python train.py --hidden_size=128 --moe_layers=[0, 1, 2, 3, 4, 5, 6, 7, 8, 9, 10] --lr_router=0.00218 --num_attention_heads=4 --positions="rope" --parallel_block=false --init_std_o=0.0 --optimizer="soap_variant" --final_lr_fraction=0.1 --dataset="wikipedia_en"
Below are experts of layer 7 (counted from 0) of a mixture-of-experts language model. Rows are named router (the router's row for the expert) and show model dimensions 0-127. Each number is 128 + 32 x the weight over its row's rms, rounded and kept within 0 to 255. Numbers have three digits each.
Before each expert's rows: a language model's description of what the expert responds to. This comes from a sample of Wikipedia text that the model never trained on.

# expert 7
It responds to: Comma after names
router:102109114128100123105143122118140110068077102074129153159135110183140127177156083133182135083141138125067122124118062165079144092166147170190136113118190139107169156155152149148145119127089098045147133101062121080173140144084148104114124099173139115139122152188115093159163143094129101166121122156131166199180125162142121165107193091135152144161098142072154113136172063101119145100119

# expert 22
It responds to: Lowercase word starts
router:067122126048062119166152094110106134142173129170130121056145135111124108105092148140073122169094068110136187099153132171151118128104111178111114128170174124181147095101122128131122154076143088181142146158125100121170075130152090164145087126179084140146101146085085129193138067141157116130117156124115079092168099122085168091146155105135148139055130143150127150151086167161067143157140

# expert 34
It responds to: Mid-word syllables
router:130087152078158107151125115087169132179078158169114122166118116141105153136133130132123132150161181141140064105132134135110164101081120085112131205110136153180086154114094152105075095150186084134084109108119115118093124139123154092093137136158117154132087080111102123057138146136104134065119189147125147152114115111083100103162164204156112091147122148095111139122043060051115146066104

# expert 29
It responds to: Negation, prefixes, coordinates
router:113156141137140108129163197187101143124075111137118140117174146082119189136086118133178085132156098160171120125165159119156166116164088146100148146084159144136097132149112101099160091130136190137140129119133126144213105113092096114142045119097149090133128154067089177186140144163131116058141148159112111042142135112158151110096111107207121143118129077162147140119109199117145188145127

# expert 36
It responds to: Adjective suffixes -ic, -ical
router:145160114065145117102125130109132150180159135202124089163158150113104118130125131127103174153076086135146129135139162116142149185148070150167142135138123176180157163085161087127163134067100088173092117112094110066090098084167068118119162116166084153133119127137195077093126106106152105171107128105084110175120150148128100105086121172178077166088178129123177112132183174100104125131183

# expert 38
It responds to: Geography and building description
router:196153193133120148148141132123136185152124123137039088148128157125121084102165143111109107138134141112125137192138096115107108119119075060174138148112146126088116104117176105162136128105115131115190144117185134150102092110096127083092078187132189147125161056154094131117140099108149115093159160145132127134135164133079186128131156125189129132203058160187097082115112083114190122151116

# expert 35
It responds to: Articles and section starts
router:092186141107106127165095156133181141114133098141132116141161117145108115112146071137091079139135126121141132093136063104152074168167181117094058115107163109139161136132130141095182151101158126074125118124120127144137078105169075065102144155089115174116162118192157111092127093165111105166138156093149092118138159195110069095115111138100165145158154083180079097074089172174143167198152

# expert 48
It responds to: Capital R and abbreviations
router:211161134156152090118164136096109118177158141167095160111107135112124112143136143158143060108133093107177156113154152116163160105147186123086125171112181119087149130158137126174142114121192117060113067098185179112186118176136200122134107134133126076151091156103093132102092142131158121114162055168131181097105109139062134152204170110173133120112095144135093129152107096133152158102148

# expert 13
It responds to: Opening parenthesis
router:067127093164149077118196099092144108076183165116089103091116175104056135173153116151157127179114158127122136193088114092108135150124113184105145148137147093154125141161174107188108091102124095125172168125133112178176144144104181109134137103072147054132127128166133176119093184146106084161118126111113142189178152145114123103145155073145076128153153168156120160162124093095117172132142

# expert 18
It responds to: Initial Ch/ch word pieces
router:125129118162137116105169081156099137113105098128125133091047151108111054151154091095129145151167134141118152132159192084171137136101064160135150134120158110107116106082128102148093133119125103115062118151110096148163122134156188184112141115175092158110122149147143113133128133099144070055145192128128090068084161163048166145136154093124110122067100169113140077117092166208154150131091

# expert 62
It responds to: Place-name pieces
router:080105117133077094159173122147126121160108136145128084160115134155179170155104152170151060154146123152094083163121153107153149121140149155104151167120074104075185138100149114133121114180146131056139095136102181070195085146147098143100156125178136136178137154064168104070132186151132167107115095105115130167095193107149170077106135097171135073132150119082119148165155139170088156138100

# expert 27
It responds to: Letter r in clusters
router:136145163101142104103122156112185194090100167184063116070103094097172111128130168083113106123080141094168084098125116126166137163117174103106159094151156125124118151175120123132182103108160123131137071104120091140064171177095093127152108106150157112141086144057196161140130147141131059113118079089143104180103175088083140151120166133091116115169112174082170086161126106157123111127154

# expert 41
It responds to: Possessive determiners
router:136146086144127183140136152103118111064167114099110186194195135102152092091114086163134128145142082100143085170124151150149094131159141085170139173130101069125103156158105146143118163099140166218172165145076099069092128129171148115160142123079100185122150091127139111183158070106140154169072097135131131108132149181123091091087056133122135152130103118182146161119122148144126142082138

# expert 55
It responds to: Particles up, out, back
router:151098152154120119149105114154149124114101110080145141117142064135181170081086136150103118115142179081132123113163131101134112143125089102073137186150149116110073114076097139154145182219134112154108054147179122156121150130169145137103160171071088167132137121107073128110151050141101137107135119204095073142081133069117127166113099114056150115178163104132115181128164090158122137133112

# expert 15
It responds to: Letter m inside words
router:191134141083149124076131123173213141083123156116174094067102116186146171119092189089105190129143178153092155120131133175139128159171133124142141116110168085201131150122082102149075108110153123079109126115105123130118170151186161131122099109068097124135154165067131117150109142152161106140118142084116130131088115108053096186109138139115118081131170144174139142071098136122115144186164

# expert 10
It responds to: Place-name word pieces
router:138153083159150109074162129178189152155129158146106086171128168128156162135190157101118147138145163171112131074113097164143195054147122181117118063126066142095118169097101159121182090158155162104130117114102182150112115119182120134097127110089080120122103126186196173108107152164175140162128170084142134116112163149103124145164110072094164094114125082102114110153158138124080123122075

# expert 2
It responds to: Word-internal ind, bl, fl pieces
router:084103156147192127126139085113024141133135124116107095090155120183198135047073158105180145101149174102134158137109155114129105120096193155095180145132162166106093099091192134143124164097124123123124075115107098132139144117161116143115128139106179055153106061136098169095132151162157135153167168122125117134130135196157144109123150073099081106105135156143094162141132151166086133100096

# expert 0
It responds to: Word-initial name and gen- pieces
router:147169148099096102079137072121139089174124113139157111120135147094102124141153123086182143101181166116175140140079124135106176138125063191105127087127157096115174176157173113146123150157122122110057144105109171184139093133114123080112190151118203129154150079121106117117108088177133099126177152114105128104205141123163117136140147112123124128117129133149089173102113050178178145040148

# expert 58
It responds to: Articles and determiners
router:091177089153141225148109206106151143130129081114084139121113151117138120102100113108115097133131115089167088127140083145142072162170096157178089084104109093099109083102158148087101161101132100118182174123167143052080132119138108107139147115069108177106142148173111101120133121120148144155114121129117107101150144144149082124048079179132089074139113104175092094094055165157129145147148

# expert 59
It responds to: Mid-word fragments
router:180159137149105093147096134146162075166179126101106136155163100127113119125107118139097186159110126135142126091120119173099084153076130106128169173063110109075114089134144096121135105138098167209110085167149171123034150119079139094119100126099196131117153153105081076134161129112158128105112129115154131080120145156142134196184107125152103078109133157122176130144120094068131189197164

# expert 56
It responds to: Proper-name pieces
router:147141105143060181122142100094127121139097168075173191145158102136166109170192100130164109102114152116081115083102129154057136092148125139153189115182174146135145125166167114138152090214134099094099128059035159069097111137107136106177100125166118107115102143178129092132165167144141143144166127101075114180121163135142117126123162134150125108113152172089146167124159101121091108093142

# expert 4
It responds to: Adjective endings
router:091118148120131169135108144156146121115166102139103146148146141117174120058114155179132149134113130100143104141106184101148088169065128182103122142172070147154133126108157154079108157130144151177108153116072060135140068104163108080106055113145062139125106118102161141100114117146125218143121138236106102098077096144136099118085095196137095135123108109135153130185122154102103123111174

# expert 47
It responds to: Field separators
router:081192070134129165181139152104101170107099106119119128112128088186157153183125053186133126114120127148144111140154105116128188156121142111115120054120113133125142108135160110110168106138111164088106124150129167168186131093170130139152112108193176137107163145188134093139125107129103089143136050118142126091146167197106141139103119112133168178152093120111164091183143100072167035153115

# expert 1
It responds to: Title words in quotes
router:147060133122084110140091069086120078119181084070139151153122079104144184152129102119137125143180093073143147120098085114062131116109095148092147169145096106115094104092087121157118103114136076085176114115035122108127163161150122167136107151160115075178176143169187102102100119152128095112123149081148091157151147144108150112118195097099142126098183140099150088120168131137092124088080

# expert 60
It responds to: Adjective stems and wid-
router:071147137086126144159088107114093145107072144103162140117188183160157172137129158138144158120128129109168122111112151132178103136122141127089111153134144168116093104110141141151113126114147175153104175142068114129137104109147085185087142128178071142163154140116180167150147166178135110183149119224118118171095078073069166129078086144091122091135143074137119132166203101096159174104176

# expert 25
It responds to: Capital letter after space
router:132163128091134154116164109098107145178164154105123175130117127144081155157188166117122121088134039167113199135117120154178167087118139105133087157158093134170132124120111137172122099122164092186127155119164131067129109176113130170136090090186138114095097078160114169161096131107132113105132098082171120109125083110122166133176155068139176095056124146124099135061110103212102151102121

# expert 33
It responds to: Plural and place endings
router:121100125158106102108131086157181075179117184117127115167108093109117143148199127100081128158143109140074125166127126171161136103153134152088134076137108172146069185123136117143173117174106106147141115128141166081080185137101096151094174082122173162165157099134074078100105194128117113133161068086142148163083110092091111076185138103145084138135160092093141112162143074164165119086129

# expert 57
It responds to: Given-name starts in rosters
router:169111039143170111145109103148111087121090140152148120125110112101100100131159129111191108110084161153147182106136078160069129124119097117105133127090155123130125168168098093148184118132169101124128091137105148160122203097112127141093179135141163144180127155146105148117125156140088161181133054109069102176091136072150155083085108187100169111163139149068102102152105077177122155168072

# expert 24
It responds to: First name and name starts
router:131158143141042122136128111089088168125087142107174181143168076101114107167149093098142094060166183129104136104129114112056159079127117135130161142155182140117154128164138076158143146208111155066164160068070135139134096118125145127181147157181096107135149150162115118149117174140137112157170106102049116170117120156160091105110196111110129086102127192114096143118105106100131135106121

# expert 32
It responds to: Word starts after determiners
router:126113113098109140137146149120138149104127129194129164118132176074145086071111155163145146116111110128123135081139118139140177085132164119106093144208148100102088101101139100141086191084099093168085177115168151115143131068077154159126114108089129183096168104084075175091152116162169124187045126092096097091087092178099101131173159097151193136140163112131124148143179151140138133165131

# expert 40
It responds to: Accented letters
router:137124135179136103155154098158090085160094158069124140096154137077146104183128161094164085163145116152187131110128159100087169168149139115100095119144075119099079157158118135142140079137164107109180113194106124089132143150074130125071172081119109131142133168143095157135110107132072105099131110067128090167148180087204145099073135112145063093137135181071113139134192121141159135175152

# expert 9
It responds to: Word-initial noun pieces
router:143185129057151141147132130149185058093187124146102119140125079173077176104135137086088171106124151148082134146163185145138108137117132199145124106086161156116114090124093089100095184156138133134142178110135100172107092152107135151114148104157166142127117149131105117164162123115144119165067167070146105054130116092090095136148167096178108117109190152204075145114117089130180115145150

# expert 16
It responds to: Capital initial letters
router:099203095165130108124134129078071146132156155144133134097059063178063128154129115146147101081144146154119178128151099131121168050116095177130159095132092142150118102142110101140147187156158153188127152078142137127165154108084151138232124164169094143130099121163102160122120170121140155151147128107082183174149098127159134160171173108094165077109128175138116145124111081174136124126098

# expert 39
It responds to: Asian name syllables
router:132105068127160108124128065132040145137118127107148102177088192105118152135189180097115161121145135138066114135084136187138140133091151138117161093186127155103115147139116145092143096081118094156043134104107155123123138151170150127130095089142156124142082063177111132122090069187113134142155126116139123162140184093096130105124145097120088107170129152092184097110164195139154134048111

# expert 37
It responds to: Letter b in names
router:151120106141176110070190114133077168083069160107126113131119128165134164119105162099156133142106183158114140131102147151131157098161169152123087083163122157138055147146084161143143076107153125161133112161089147115085107166096120159124146115141099065150099123134068132172118171165184108075086167113158081111183122155162135191072093095118133072073109082081143165147068140114155146126115

# expert 61
It responds to: Mid-word vowel-consonant pieces
router:133153154049149105104123130066050173115069184122107108157117137187149150147195140138081112128163127117086131080099119135171094145100109063176109158111113102179135186101137137169092112198109115069175096095151152174152093069128150138103132111152088128157088127057156143119139126153156088156121140130140128127109133097127157107152101177138090146091105191162133111095109087131152167107123

# expert 31
It responds to: Line-start table markup
router:108092097082077120144063183140088124140161169140146136125051119168071129171113088152082125121105135083173117159140120172132167105098169104161072157136122181161176101103136142139123107102068147097150159181141174155135168153128134084168121109072173149147179152156103106137132094144089116115166130144104171116136143134185101092082080122094173059159120155124116092123088131120123079180094

# expert 45
It responds to: Capital vowel word starts
router:115145182169107094145135081090074166145137132085100082066109096096135100166112153145152147088156126108154157177136073068070085143122120171068114143133136115117147132156088098160114098159159098171136162129121070091142168173106137137098152110133101142170110174198121126136104083167106123173078134076140119179180066125152082109094115110099119108106177130112075140086129081150133188122150

# expert 53
It responds to: Verb prefix starts
router:073091099117142145134155164184153180091113110169141117068133085096158106093123098104191117096172125097075174146142110146108115128133079085094150142083119110056147087074155111083111100082100133145162142160117087089133093138063187117116125145129131120112166131121097098095094108109102128067151076163120210099063102076135132118163145116118091154174168106142126193155159134131139153132152

# expert 14
It responds to: Taxonomic epithets and markup
router:121126146100126108141140097114138145118121163056145123086152131142091135147182096109137096091177164162079171097117072135099143088131089064138162124116173112126185153167151103127156085146167108077172146059098100117151043143101101096147160127152130141170122079137095150120100173149090092114107070158165077187168111162180143067106181149090084109133124161093156114136099107149154163129106

# expert 44
It responds to: Mid-word ar/et/it pieces
router:156135146126170140097128186155129126122078169143144083141078104064087154106115051163129112103083123109152098074156168089112166095140115151135148146142109131153159108156128187123122113160148137148078076132145141119133130153124083150114169174137062149158073166092138134080148088158160122104130190147177150063031128168144121136109171128149058168131098117121095105108108130064081133131105